Experts of a small language model: 443M tokens.
Below are experts of layer 11 (counted from 0) of a mixture-of-experts language model. Rows are named router (the router's row for the expert), down (a neuron's output weights, with its number) and show model dimensions 0-223. Each number is 200 + 30 x the weight over its row's rms, rounded and kept within 0 to 999.
After each expert's rows: "comes before" lists some tokens at least twice as common just after its tokens as in all text. This comes from a sample of Wikipedia text that the model never trained on. Tokens count by the router's weight.

# expert 75
router,226,211,186,238,168,216,207,244,219,172,214,178,215,202,180,253,195,172,167,237,194,193,225,238,155,225,238,219,182,145,177,259,192,250,205,177,158,138,175,230,211,172,233,195,154,240,183,217,240,191,234,235,179,202,220,210,228,140,215,182,180,228,247,180,176,143,190,240,194,148,191,165,191,223,230,203,176,247,207,146,183,235,203,231,207,197,265,185,206,194,207,215,232,227,219,194,184,171,236,230,166,172,189,176,192,235,241,149,233,203,179,177,220,231,209,165,176,191,234,214,248,199,135,223,195,183,211,178,162,251,215,221,167,226,215,214,209,151,205,179,181,281,223,233,197,241,268,167,182,192,186,207,200,218,200,229,206,220,233,174,216,227,132,176,245,196,196,191,221,198,158,184,236,157,251,192,246,227,169,185,209,186,165,230,228,158,242,199,167,179,177,111,196,237,210,174,201,140,198,178,154,190,243,200,189,213,235,198,208,208,235,222,136,166,183,228,189,182,207,225,200,210,249,198
down1,306,217,190,220,187,181,232,227,166,199,216,189,208,178,185,170,193,215,158,226,175,156,164,141,192,235,203,199,221,143,206,203,230,241,168,217,202,178,189,219,191,154,173,199,218,167,199,179,196,224,187,226,123,192,180,214,247,196,149,188,211,197,215,223,193,261,205,231,192,244,165,199,209,220,205,134,247,133,171,206,211,144,199,169,194,208,228,174,206,199,195,231,116,194,255,178,238,201,201,221,214,175,249,229,244,231,205,247,171,210,218,209,208,186,222,196,181,218,191,190,202,196,218,219,226,151,235,172,181,159,262,183,217,241,262,191,232,152,157,245,191,222,187,144,208,219,170,252,198,206,244,193,184,248,241,205,222,188,210,197,224,151,218,234,164,212,150,248,194,206,175,181,153,187,218,190,227,204,209,226,170,158,208,194,198,163,204,223,183,166,226,168,189,132,185,205,237,229,253,240,178,173,186,211,195,206,204,190,219,196,193,235,194,265,244,159,179,241,193,156,225,167,207,235
comes before: "0", "5", "6", "8", "7", "4"

# expert 21
router,244,203,238,255,171,236,192,228,236,204,218,193,227,221,179,237,198,175,199,219,192,177,240,210,159,238,192,214,200,186,218,237,194,213,220,173,189,144,180,204,207,155,192,225,255,184,192,218,233,220,232,257,205,194,214,282,265,135,220,198,188,200,243,206,213,124,170,219,185,108,181,208,219,214,191,229,210,234,208,188,228,211,194,180,206,167,221,255,213,192,207,226,208,237,246,204,186,189,241,195,178,175,191,209,173,228,217,187,206,218,171,187,163,250,197,162,226,185,203,233,222,212,167,177,155,190,181,143,155,237,225,223,148,190,206,200,233,189,181,134,161,229,197,198,209,170,250,193,190,159,219,190,216,256,172,260,165,219,219,191,184,251,195,147,204,168,241,214,214,219,148,225,228,182,235,208,217,228,199,192,198,201,96,214,172,192,216,238,182,176,167,163,238,212,197,158,175,167,218,182,201,161,197,181,155,251,198,161,186,199,211,200,148,199,198,218,231,172,217,185,170,184,256,266
down0,213,227,173,172,159,242,217,173,229,185,220,221,241,195,203,183,166,208,212,211,193,209,174,194,173,145,158,156,200,185,175,160,194,247,208,192,219,211,199,191,224,198,214,151,185,199,219,191,202,230,207,193,155,235,201,226,233,253,166,163,187,241,199,194,235,180,175,220,194,168,234,186,143,238,224,151,139,239,149,216,249,186,219,173,230,151,198,231,230,157,209,228,211,259,166,164,185,162,205,202,150,218,218,216,178,179,202,281,155,227,175,240,213,191,225,176,249,208,252,168,219,205,245,246,181,205,183,208,205,268,182,228,185,237,191,233,164,241,223,208,135,231,250,165,225,154,186,193,258,175,209,157,174,256,189,151,236,224,208,155,189,169,210,235,187,196,168,228,208,220,229,224,192,226,227,189,144,198,224,189,189,220,178,260,235,217,195,259,205,177,178,179,151,199,197,157,190,220,161,180,198,209,153,188,276,192,184,219,193,206,197,188,221,258,226,174,180,190,190,169,233,195,174,151
comes before: "\n", " ", " The", "-", " Date", " It"

# expert 7
router,208,172,213,223,167,252,218,217,227,190,205,229,204,207,177,204,181,180,205,217,192,192,243,228,194,241,244,218,181,195,196,242,183,213,255,195,190,204,154,175,203,204,220,211,218,201,200,194,227,211,197,237,196,179,229,253,236,189,207,175,184,210,212,175,168,174,167,274,219,215,238,207,218,210,244,226,195,231,202,208,214,167,135,200,216,173,206,239,219,171,168,227,222,214,218,159,217,186,206,239,225,162,201,164,160,238,211,173,195,169,180,178,210,246,130,164,185,206,230,235,193,228,225,209,200,187,189,191,171,234,204,223,120,218,207,180,241,173,180,169,200,246,195,251,119,226,256,202,171,176,184,161,178,257,159,249,197,225,225,159,245,139,173,134,208,225,215,214,197,158,137,185,257,159,248,249,185,251,195,171,250,197,173,246,223,160,245,281,164,163,188,161,236,244,199,170,223,190,189,155,193,189,235,183,175,192,198,173,223,175,239,193,178,187,157,236,215,222,237,219,239,201,213,190
down0,222,180,213,168,220,226,238,186,187,236,214,208,227,182,189,190,163,232,197,218,246,173,207,172,221,136,210,210,182,191,250,184,185,191,198,204,190,197,243,201,174,203,239,256,216,168,182,184,137,196,204,201,204,108,249,191,145,172,219,253,234,216,210,214,205,177,190,225,203,206,189,222,221,193,216,234,204,211,243,168,215,210,151,214,183,250,199,204,224,179,197,201,225,229,170,148,168,186,218,190,173,234,191,151,207,174,210,212,217,232,235,240,147,243,209,217,187,172,223,208,250,190,217,215,216,180,215,252,171,196,239,190,170,178,154,181,223,223,200,221,130,195,185,191,187,177,237,141,172,221,191,166,180,189,154,268,191,142,202,246,149,185,169,209,256,213,184,128,204,150,238,205,201,215,200,180,230,204,179,170,231,210,168,199,190,181,182,202,197,188,244,243,201,251,211,255,244,197,137,229,118,226,176,196,125,205,256,185,211,234,233,202,165,161,203,225,210,199,270,206,243,178,195,187
comes before: " |", "9", ":", "ing", "8", " been"

# expert 10
router,214,201,226,259,163,254,175,218,206,168,250,169,229,263,200,235,179,161,191,196,233,159,240,245,162,211,185,248,166,182,178,231,176,258,212,178,116,202,160,184,228,180,200,212,199,189,194,207,219,192,231,267,208,155,210,229,242,178,264,171,196,221,228,201,226,133,178,209,198,142,220,219,185,204,247,222,177,213,192,208,232,216,175,184,192,195,225,241,199,208,190,193,219,245,231,175,213,160,197,248,177,154,211,220,179,214,239,183,218,211,177,162,163,250,145,172,212,188,252,240,224,178,157,186,179,163,166,151,170,205,205,198,161,208,215,229,224,138,203,141,165,201,103,185,178,206,222,159,214,177,222,195,176,213,183,272,190,240,208,181,264,186,200,171,234,203,192,181,204,217,135,221,233,156,209,222,200,212,203,155,194,202,169,234,189,176,234,220,198,158,182,186,181,225,220,191,227,181,207,196,171,155,235,172,199,242,226,190,219,164,185,206,215,186,196,245,203,195,239,185,194,194,255,191
down0,190,190,127,222,180,236,251,206,200,214,165,163,167,206,261,211,211,213,175,164,204,238,170,161,206,239,189,204,205,237,215,181,217,184,220,174,245,181,239,232,182,175,170,177,182,243,177,249,219,224,176,191,203,257,274,135,212,245,192,166,245,167,194,186,203,174,175,187,195,252,196,210,148,179,264,234,198,150,185,217,182,170,192,217,248,183,180,219,146,197,223,217,193,167,178,145,188,194,199,208,216,177,236,196,158,181,178,225,218,140,235,208,198,203,185,170,188,186,211,138,207,170,201,231,158,288,217,204,236,194,186,201,184,165,192,243,186,179,203,227,200,221,189,168,263,200,209,187,243,218,168,218,171,200,203,162,182,230,197,168,167,221,190,177,180,185,224,228,189,185,299,213,196,213,250,242,242,153,229,198,199,207,178,188,276,223,178,151,212,152,201,228,170,201,207,179,181,203,193,227,207,264,210,193,233,196,211,235,201,157,151,218,181,165,194,144,187,187,209,248,174,222,205,239
comes before: " |", " (", ":", " Title", "(", " Label"

# expert 24
router,256,216,206,266,149,222,116,190,195,181,175,127,219,230,191,261,192,182,212,210,189,161,176,224,165,234,204,236,188,162,183,223,189,272,257,175,189,176,149,194,209,206,196,227,263,189,174,216,213,255,224,251,152,163,222,212,224,162,177,152,193,202,217,245,223,142,160,234,175,157,193,196,191,180,207,215,194,242,201,185,226,192,172,239,216,177,238,234,199,146,158,221,246,204,231,140,230,176,273,209,196,189,163,176,183,230,206,221,228,173,190,187,212,230,132,213,245,195,223,242,253,220,190,275,201,215,185,187,188,223,198,222,197,223,209,235,255,186,185,182,182,226,210,217,181,192,198,209,171,218,202,228,159,194,177,255,177,191,202,151,228,177,180,203,235,194,205,170,214,206,141,217,260,174,183,244,241,199,206,183,231,244,187,208,220,204,224,256,187,191,173,152,197,202,215,175,209,168,197,175,190,140,219,158,145,211,201,183,210,192,216,210,183,211,191,231,190,176,247,212,189,227,218,181
down0,219,252,225,102,195,196,206,192,240,254,205,192,212,220,240,230,211,223,203,205,221,216,124,233,202,205,197,192,161,195,192,214,160,156,211,249,190,203,185,243,174,211,206,203,147,161,175,173,186,175,208,126,264,226,222,190,182,216,210,198,210,245,172,145,205,157,178,229,206,200,208,242,168,240,208,191,157,122,228,170,138,193,167,206,191,231,210,211,184,192,182,162,249,169,170,186,245,241,180,231,183,256,212,160,144,256,234,209,233,180,226,237,214,201,207,161,207,144,259,204,250,172,212,195,216,184,192,227,245,201,167,192,205,189,214,183,197,187,190,200,230,189,201,200,251,176,184,177,216,186,184,191,185,174,195,195,198,192,178,216,219,238,153,196,217,212,211,188,193,163,217,168,153,169,236,174,233,188,182,236,200,184,218,177,158,210,178,147,154,226,202,242,212,223,258,211,157,164,196,229,197,227,124,241,212,200,205,220,143,154,171,260,194,229,187,205,204,204,235,244,158,193,239,217
comes before: "3", "\n", "2", "pite", "%", "4"

# expert 70
router,225,181,232,212,165,226,183,210,222,215,215,133,272,219,233,230,190,183,202,236,202,145,225,195,123,222,246,219,200,163,184,186,200,219,190,173,177,198,209,214,192,161,228,235,208,224,201,235,230,195,239,241,179,200,197,259,219,200,198,170,180,199,230,217,201,183,157,227,176,131,212,222,195,217,214,186,174,258,203,214,195,179,204,206,212,142,234,195,224,177,173,263,242,206,209,176,205,187,219,174,184,166,157,215,198,227,223,200,208,199,185,176,155,221,177,196,188,225,245,202,210,216,138,195,195,197,190,142,182,235,244,249,183,232,208,213,225,188,184,203,206,246,188,212,154,242,223,217,217,166,197,177,210,199,180,247,186,241,175,150,196,154,179,186,229,196,245,205,264,219,143,219,279,164,267,204,218,242,194,181,203,193,179,202,237,171,249,212,178,178,175,150,188,238,267,157,196,180,186,169,200,182,232,146,194,253,203,180,203,168,240,231,139,200,125,271,184,186,210,198,210,234,249,199
down1,165,165,174,253,214,179,189,184,195,179,224,246,197,195,210,164,166,142,200,177,198,223,177,210,191,159,190,176,203,205,204,221,199,214,205,230,105,231,206,153,187,150,212,213,184,175,157,178,191,192,252,189,248,187,245,219,251,214,193,176,230,234,189,205,197,231,161,180,194,197,244,188,235,175,176,229,151,174,182,212,207,177,191,180,178,197,181,132,190,213,224,197,182,182,207,175,286,179,179,183,231,177,222,188,239,231,232,125,203,214,165,161,193,246,221,205,198,195,220,249,171,217,225,204,205,219,200,255,196,124,208,215,177,231,201,182,204,178,232,222,193,197,271,191,210,173,195,229,174,244,243,217,151,180,181,213,183,186,249,229,221,264,175,145,183,198,238,203,155,211,251,220,211,180,229,217,234,223,146,224,195,174,176,248,201,213,142,175,166,222,195,245,230,180,265,193,230,160,214,212,212,197,214,199,198,182,180,152,233,201,164,147,225,235,203,252,228,139,169,171,162,194,157,221
comes before: ",", ".", ")", " and", "–", " in"

# expert 65
router,238,215,242,275,168,235,169,233,201,203,230,189,236,212,168,232,163,204,180,222,213,207,218,221,169,232,179,226,152,186,164,250,180,237,232,188,169,131,184,216,230,189,236,246,214,216,161,216,210,240,229,239,227,166,240,259,223,184,242,201,174,211,227,188,213,169,182,233,213,103,225,193,195,216,229,202,174,223,172,175,241,178,155,213,191,193,224,192,195,182,175,219,204,254,234,161,220,168,244,176,179,178,203,232,220,236,214,170,217,173,202,152,196,285,187,166,216,185,215,254,260,200,196,237,179,191,189,216,151,208,219,219,185,221,162,209,204,148,133,226,194,220,197,251,148,227,209,174,153,190,196,185,206,208,205,243,169,207,219,136,196,250,179,180,198,209,218,199,208,224,151,223,208,153,213,182,221,273,172,188,214,220,182,252,183,160,216,236,156,161,169,173,232,200,202,158,196,171,158,159,189,142,209,169,193,243,227,184,225,214,186,213,165,186,185,240,191,197,163,210,199,204,236,216
down0,197,204,207,260,209,189,183,284,180,175,232,224,234,191,150,167,197,190,200,229,147,185,183,109,163,252,228,194,221,187,224,219,227,165,209,185,213,183,152,231,166,253,172,141,164,158,209,198,232,211,211,207,196,227,177,148,137,242,244,133,222,199,241,219,162,162,219,146,162,206,237,204,143,190,201,168,224,194,224,224,194,253,207,194,238,137,175,188,164,232,188,208,211,169,201,253,182,133,191,222,190,183,201,225,176,212,204,153,200,176,201,253,215,217,167,176,192,269,248,182,209,190,227,168,190,253,221,218,226,228,201,221,207,199,224,256,185,188,177,210,131,239,206,226,196,204,158,164,212,188,219,174,201,225,215,211,178,177,182,218,198,178,217,218,179,183,202,187,193,239,269,180,184,235,221,213,204,198,210,199,238,206,239,184,182,173,201,155,165,161,173,226,178,222,243,207,196,204,208,174,164,172,219,226,247,208,195,202,245,180,112,186,231,194,180,201,184,234,241,187,220,165,205,186
comes before: " the", " ", " a", " his", " which", " their"

# expert 85
router,238,195,205,228,169,222,176,209,216,208,219,198,251,219,186,217,199,174,161,212,235,194,213,212,160,232,218,226,161,189,184,242,185,199,237,162,180,177,140,187,192,215,239,197,193,240,144,205,222,222,253,221,166,191,225,280,239,164,210,198,202,219,204,197,179,180,166,258,208,161,194,195,246,186,213,219,201,215,216,185,201,188,165,235,228,200,211,231,215,153,157,235,238,275,170,187,202,157,211,224,195,147,163,173,181,223,197,191,229,138,166,200,156,276,199,173,234,152,247,233,252,229,192,204,216,180,188,204,158,223,208,242,164,218,192,220,227,153,144,207,192,215,183,203,158,230,214,162,193,167,198,177,204,219,193,256,185,196,177,170,188,267,185,156,223,205,209,206,228,221,140,214,251,156,168,222,221,262,189,179,206,185,169,253,231,187,219,269,168,189,175,207,255,195,235,198,203,125,194,177,150,158,204,196,180,217,212,154,207,150,222,229,163,152,167,219,212,173,219,219,201,236,194,201
down0,207,146,170,212,181,228,189,222,218,220,225,218,284,166,234,200,213,244,194,189,254,207,218,205,175,257,195,196,196,208,248,213,177,209,169,199,199,183,183,182,156,281,202,238,175,210,188,174,156,225,240,125,182,222,196,188,201,207,246,204,189,169,211,207,216,202,189,179,209,199,210,165,218,201,189,187,222,181,236,167,132,192,255,277,199,158,180,242,177,170,233,201,184,189,203,202,197,220,235,189,158,200,186,192,216,190,195,201,216,215,209,205,171,151,177,199,115,182,192,127,154,239,166,251,185,197,191,204,192,226,173,170,179,220,165,179,196,204,173,157,234,242,219,220,226,206,218,234,235,190,219,168,197,202,188,165,192,245,205,184,197,181,221,220,208,183,236,182,220,167,366,204,183,186,209,196,166,193,194,198,177,206,191,170,115,177,234,186,198,239,202,256,236,196,222,200,204,221,229,172,210,148,153,186,218,192,207,196,156,185,218,232,159,216,232,226,219,216,181,225,204,174,211,224
comes before: " the", " a", " an", " his", " their", " one"

# expert 52
router,218,184,245,234,185,263,161,257,188,178,226,179,223,199,200,259,202,199,224,214,215,192,214,268,199,229,217,215,169,200,207,202,173,220,214,180,183,181,134,177,183,201,260,230,223,226,180,226,222,222,234,207,150,187,220,238,227,161,230,189,174,215,220,216,203,200,194,212,196,173,188,215,216,217,221,184,159,259,213,188,188,198,210,235,204,182,228,206,228,155,212,207,231,223,200,161,193,177,224,231,187,201,178,215,148,233,239,195,192,196,200,225,168,204,162,157,213,154,228,209,234,215,153,203,224,192,142,170,144,254,246,247,213,210,200,206,255,203,182,184,175,228,184,239,199,252,243,187,198,196,198,189,220,244,177,240,165,207,208,129,212,145,208,165,192,181,209,216,224,196,139,205,219,193,248,194,242,202,242,170,264,160,164,192,221,195,267,237,180,121,164,162,175,236,213,189,209,155,197,175,237,173,231,152,160,239,235,160,245,135,229,197,170,208,131,233,201,181,236,214,244,202,210,171
down0,258,216,199,189,208,227,274,214,168,188,164,193,258,120,199,183,211,274,232,199,192,196,209,201,165,185,168,190,212,206,241,161,231,217,187,260,207,212,215,176,180,212,229,178,187,182,203,168,192,197,140,217,158,169,167,189,216,174,197,180,186,187,179,237,225,251,205,197,185,203,152,234,219,257,215,184,221,167,194,218,202,216,214,201,215,212,199,203,202,180,246,233,179,211,184,215,212,203,203,193,164,225,178,185,174,219,256,176,180,218,171,240,223,188,206,213,227,245,195,196,189,158,169,100,170,192,210,176,208,198,177,225,237,194,214,157,252,194,264,229,199,236,164,224,191,191,200,235,201,254,171,215,208,229,171,153,229,213,123,144,195,176,187,150,230,178,252,186,218,225,220,171,246,216,244,178,145,217,207,187,215,211,204,196,207,268,136,221,187,131,186,199,166,213,217,233,171,196,195,170,203,179,195,166,194,231,158,148,231,168,246,269,198,178,258,225,206,192,205,215,210,135,188,178
comes before: ",", ".", " and", " of", " in", ")"

# expert 27
router,243,179,235,235,147,225,145,222,195,184,236,201,240,214,165,236,185,181,231,220,188,192,222,232,126,216,224,204,179,196,202,225,196,216,226,170,178,201,144,191,227,167,235,220,228,271,197,232,229,218,201,204,229,148,237,238,239,172,221,187,154,206,216,190,259,172,163,228,180,141,191,232,180,240,239,237,164,256,199,181,197,179,149,200,213,212,217,211,198,153,145,224,195,200,229,173,219,158,218,248,168,193,159,186,196,211,223,189,203,171,191,197,180,284,178,174,211,230,233,195,215,205,153,226,184,160,187,162,173,217,214,211,191,194,223,187,229,172,147,189,161,216,156,211,154,254,215,174,231,182,220,194,201,223,157,231,188,232,188,163,209,178,155,179,256,241,246,208,234,211,157,225,239,179,206,189,261,217,208,148,224,236,197,239,211,170,207,232,172,145,127,163,250,219,223,154,196,126,174,170,208,149,208,188,192,231,229,196,216,193,200,219,215,165,172,241,200,189,199,203,205,186,211,211
down0,216,173,228,211,162,219,258,133,235,174,215,213,243,181,193,162,200,237,206,201,206,197,202,227,185,181,226,172,175,226,264,302,191,212,146,200,217,215,182,164,246,210,185,201,247,184,172,145,179,215,179,174,186,200,253,160,227,222,166,181,232,208,195,200,192,210,230,184,188,163,240,267,193,212,263,257,189,243,191,170,211,184,170,180,181,188,150,259,188,194,234,205,171,148,214,238,201,221,213,195,206,170,230,238,197,223,136,185,204,266,188,206,180,190,218,234,197,203,179,186,165,179,222,198,233,227,204,276,172,211,180,187,245,240,179,185,165,186,210,230,159,224,154,177,205,202,185,206,201,202,162,197,215,178,205,155,194,201,174,210,161,197,224,201,221,221,173,226,151,189,200,198,188,200,177,178,170,189,142,256,208,252,161,217,235,187,216,171,201,207,213,170,213,131,212,138,176,179,135,195,200,242,216,190,266,207,230,229,157,264,201,178,211,183,194,204,166,171,142,233,245,187,190,190
comes before: " ", " was", " the", " he", " his", " served"

# expert 63
router,213,170,241,244,178,262,185,212,220,213,261,203,254,216,166,242,197,195,204,224,237,216,206,222,203,227,203,244,166,187,174,213,208,193,202,153,178,156,150,191,189,177,245,209,207,216,197,223,234,187,216,191,206,193,230,217,221,180,231,190,213,225,229,205,215,202,145,228,248,192,232,162,181,196,204,190,200,210,206,195,192,196,162,267,211,166,240,204,262,131,161,217,235,208,171,155,195,160,199,230,179,154,173,188,183,252,214,196,213,183,188,182,172,229,167,164,208,214,215,245,272,200,193,206,189,130,173,237,136,252,196,189,193,210,224,211,238,177,197,168,193,205,182,162,205,204,210,158,190,206,211,208,157,201,112,268,169,215,217,140,200,140,192,170,225,220,212,203,217,202,151,226,238,197,257,196,241,229,200,189,216,210,174,219,185,154,258,232,180,188,175,146,169,238,188,158,214,193,176,157,193,203,196,206,204,246,245,170,214,181,223,203,167,239,176,259,220,141,222,199,250,180,269,189
down0,184,192,166,180,205,202,247,162,195,152,217,168,234,184,218,264,208,203,220,199,212,208,198,184,174,152,158,130,238,212,229,208,154,238,246,203,230,233,198,203,205,174,180,193,204,176,136,227,221,165,211,175,179,159,191,152,198,214,189,184,138,240,191,159,190,176,192,205,233,221,217,214,182,193,237,183,246,198,206,182,186,244,171,228,173,158,185,195,197,234,205,217,133,223,222,203,214,196,194,172,219,181,219,203,176,225,234,161,169,200,212,285,167,186,172,149,180,183,162,235,165,191,202,224,192,215,182,226,153,201,267,236,214,167,217,205,195,203,240,145,184,170,220,187,233,204,225,218,201,189,147,196,235,224,158,176,231,222,208,157,259,230,227,213,256,124,211,189,151,187,239,221,256,175,137,150,225,156,201,203,226,188,254,218,241,231,241,253,202,185,204,229,230,191,160,180,201,185,207,189,200,192,233,205,215,219,199,146,177,172,212,198,229,261,186,192,183,197,241,182,228,166,281,171
comes before: ".", " in", "3", "5", "6", "4"

# expert 79
router,225,228,221,246,189,219,189,252,209,219,216,178,203,237,184,209,207,174,182,243,183,206,220,206,117,236,198,215,179,187,188,231,204,221,243,179,152,160,196,171,184,180,241,221,215,243,190,199,253,220,234,234,222,215,228,243,269,104,221,164,195,214,241,175,212,197,192,203,185,208,208,184,246,230,204,210,194,218,211,162,259,187,150,212,275,174,226,211,205,167,202,244,275,227,207,170,180,176,219,203,179,200,169,198,183,239,209,195,214,194,193,163,210,255,158,159,168,215,225,220,239,238,176,246,156,213,194,181,167,227,236,227,202,199,221,196,240,200,209,181,172,212,205,245,151,249,232,165,184,182,190,170,178,205,188,249,177,220,221,164,202,121,145,210,210,195,219,192,200,214,129,209,253,168,248,208,206,215,201,209,192,227,191,263,195,159,247,228,175,121,185,168,190,199,240,191,206,190,208,183,213,200,232,152,177,245,232,159,207,206,260,181,180,204,143,205,219,179,206,187,201,174,214,161
down2,209,217,254,214,214,215,225,213,147,147,199,226,195,221,188,216,221,234,200,192,196,199,206,207,199,232,238,144,216,230,177,199,196,230,156,200,169,146,222,187,185,221,213,179,193,179,175,217,148,206,166,146,189,195,222,197,209,160,156,188,222,152,166,216,192,184,185,219,192,215,242,217,159,176,246,207,246,242,179,225,169,233,263,164,186,230,145,262,216,210,180,219,196,200,186,236,195,200,217,133,211,213,248,173,182,185,186,224,203,213,185,227,215,149,213,190,181,217,123,201,241,219,173,195,157,179,214,182,197,134,202,204,188,165,92,261,201,212,214,215,267,201,220,213,214,212,178,235,184,216,185,186,187,163,197,165,159,226,173,240,192,182,230,193,182,248,207,232,180,190,247,235,170,212,199,208,173,203,235,223,216,194,248,119,179,196,174,283,159,203,225,206,162,149,179,195,242,122,186,207,260,211,246,222,233,191,199,197,210,203,171,232,232,179,219,224,215,198,205,158,149,201,216,200
comes before: " |", "%", "–", "0", ",", "7"

# expert 46
router,231,175,241,226,182,200,212,254,213,174,231,196,219,204,192,211,174,170,189,193,214,201,193,176,154,203,208,197,224,184,189,246,204,271,226,177,162,178,147,199,227,188,211,211,229,221,179,207,246,181,217,237,203,206,223,264,289,174,234,230,181,202,233,188,201,139,183,222,188,112,222,267,199,242,188,219,167,218,219,192,257,199,200,194,206,209,230,258,224,165,201,170,165,231,227,166,181,167,182,241,155,187,189,221,169,211,223,184,192,196,217,209,183,249,153,172,232,165,240,191,248,232,165,209,180,216,164,191,152,208,247,208,179,177,199,183,235,181,164,165,172,237,202,158,198,238,230,183,172,191,210,152,188,248,185,261,192,238,185,206,176,223,194,176,221,192,226,163,231,187,126,186,205,158,199,226,213,244,224,196,216,210,181,239,211,196,229,245,177,217,173,186,236,211,206,134,202,161,155,173,203,137,233,192,141,221,217,125,214,176,244,187,201,197,151,237,201,166,218,212,182,180,242,242
down1,240,213,201,126,220,244,141,185,218,198,186,202,232,233,145,202,226,254,189,157,219,199,222,185,183,207,185,198,206,204,261,180,213,242,182,207,259,207,225,203,211,151,164,191,211,196,189,212,165,147,187,231,179,217,177,173,209,157,238,242,174,209,206,155,189,196,194,180,251,211,236,208,130,245,206,145,233,200,181,242,214,150,272,152,186,205,175,186,190,220,214,209,205,195,220,180,265,159,199,133,242,205,210,212,168,210,182,185,150,162,139,235,214,180,204,196,198,187,157,241,165,181,223,206,195,178,204,198,236,255,219,193,165,227,202,198,216,154,245,189,178,230,204,177,243,220,206,247,183,181,238,130,193,185,199,164,237,226,190,209,185,195,205,238,205,226,162,188,193,180,240,177,213,181,262,220,200,103,228,186,214,157,191,237,198,219,186,222,195,177,153,151,181,228,231,250,232,225,255,218,219,211,205,164,195,205,230,183,245,174,171,172,216,201,232,186,213,211,173,239,198,207,147,163
comes before: " ", "s", " Gold", " Preceded", " Party", " Bronze"

# expert 77
router,233,231,216,229,162,243,161,206,228,220,217,192,227,246,163,239,204,186,197,222,202,203,211,208,172,234,241,226,213,172,182,288,230,233,234,168,172,186,173,182,187,210,212,202,217,211,151,239,226,232,247,194,195,185,247,234,253,177,231,210,180,214,212,194,174,162,160,238,191,132,215,172,208,195,233,213,141,245,208,159,174,201,186,235,220,213,232,221,190,193,185,194,223,233,230,174,232,159,223,221,189,177,191,172,195,225,213,205,239,167,191,237,187,269,167,168,255,190,228,229,225,198,176,204,197,171,175,200,186,214,244,250,180,235,209,250,253,175,138,197,163,214,192,203,160,258,223,169,185,170,205,207,176,227,171,249,179,202,205,156,204,196,189,148,231,201,196,204,213,198,195,202,215,171,183,211,219,246,227,167,281,209,168,213,233,179,257,196,179,156,182,134,248,228,242,178,196,157,236,161,174,162,225,206,190,234,177,162,192,166,219,190,137,181,146,235,203,188,261,222,235,187,232,240
down0,198,189,181,214,166,187,175,214,190,234,247,226,208,180,157,176,168,171,197,164,180,215,237,226,199,179,192,137,203,221,172,278,255,147,200,174,141,231,169,200,203,185,189,160,210,221,253,218,198,186,232,177,155,223,158,147,175,182,210,245,203,179,175,209,215,168,171,191,206,148,210,241,182,119,193,187,210,199,193,183,162,187,146,193,199,206,185,223,246,174,215,169,175,211,238,230,195,193,211,225,198,205,190,166,205,205,215,229,138,206,129,235,186,171,187,151,192,194,276,243,222,185,159,208,202,249,257,161,184,237,197,182,197,196,260,208,223,226,182,233,193,184,174,199,200,170,203,197,172,189,170,218,225,220,205,254,197,168,191,216,172,194,219,195,194,213,177,183,240,220,281,151,208,203,205,184,212,223,186,187,262,201,240,217,208,178,194,175,252,219,203,188,217,197,260,187,241,216,215,172,232,248,205,204,202,221,250,121,216,167,165,212,265,233,261,179,192,205,163,232,262,174,164,212
comes before: " and", " which", " but", " the", " a", " who"

# expert 20
router,223,244,251,220,206,224,180,232,252,170,219,213,239,230,195,238,189,163,188,206,197,180,204,202,147,221,259,202,164,194,221,221,163,229,201,183,173,152,188,147,188,172,191,266,250,210,151,217,207,191,209,218,222,193,204,254,239,143,206,205,164,216,235,239,223,184,142,269,247,143,156,201,189,186,189,252,168,224,226,179,191,180,196,239,235,180,215,237,199,185,195,245,232,227,225,163,191,169,231,195,196,161,194,203,187,239,240,202,280,204,169,208,172,266,158,206,190,178,194,202,204,247,168,234,169,200,169,202,197,196,197,240,156,188,199,207,253,164,153,188,149,219,168,211,176,193,200,194,160,176,220,184,170,224,205,243,162,228,224,186,196,195,160,189,193,219,209,211,242,191,149,247,228,178,221,215,203,230,266,184,212,228,180,237,220,209,234,249,171,201,242,147,206,229,187,169,208,162,213,135,162,160,231,182,183,188,221,163,227,192,191,182,171,222,190,224,166,183,255,233,198,131,218,204
down0,182,156,157,263,210,231,243,182,178,248,231,183,172,239,211,237,208,170,198,197,168,203,217,197,194,187,123,190,226,180,225,173,181,196,262,198,209,174,111,192,206,178,242,189,180,177,222,164,217,225,210,102,165,172,197,231,186,217,159,185,205,219,217,201,158,212,216,165,196,264,243,223,181,175,188,182,211,204,191,145,174,203,225,160,174,166,184,177,168,223,246,198,256,156,177,224,194,215,190,145,230,181,254,201,207,268,216,222,207,208,203,198,233,174,221,194,158,194,219,197,211,213,177,249,209,240,226,193,220,193,186,183,202,152,200,246,274,140,160,146,209,193,191,201,194,202,210,220,264,179,184,202,178,236,237,175,189,209,223,205,203,196,236,231,244,180,235,188,147,222,210,215,190,210,199,208,191,225,194,165,244,203,250,176,157,178,197,197,144,189,255,259,206,199,191,222,196,232,196,146,195,166,262,226,184,148,227,199,209,220,173,187,208,211,191,150,239,242,157,168,223,228,189,215
comes before: " ", "0", "o", "a", "at", " Genus"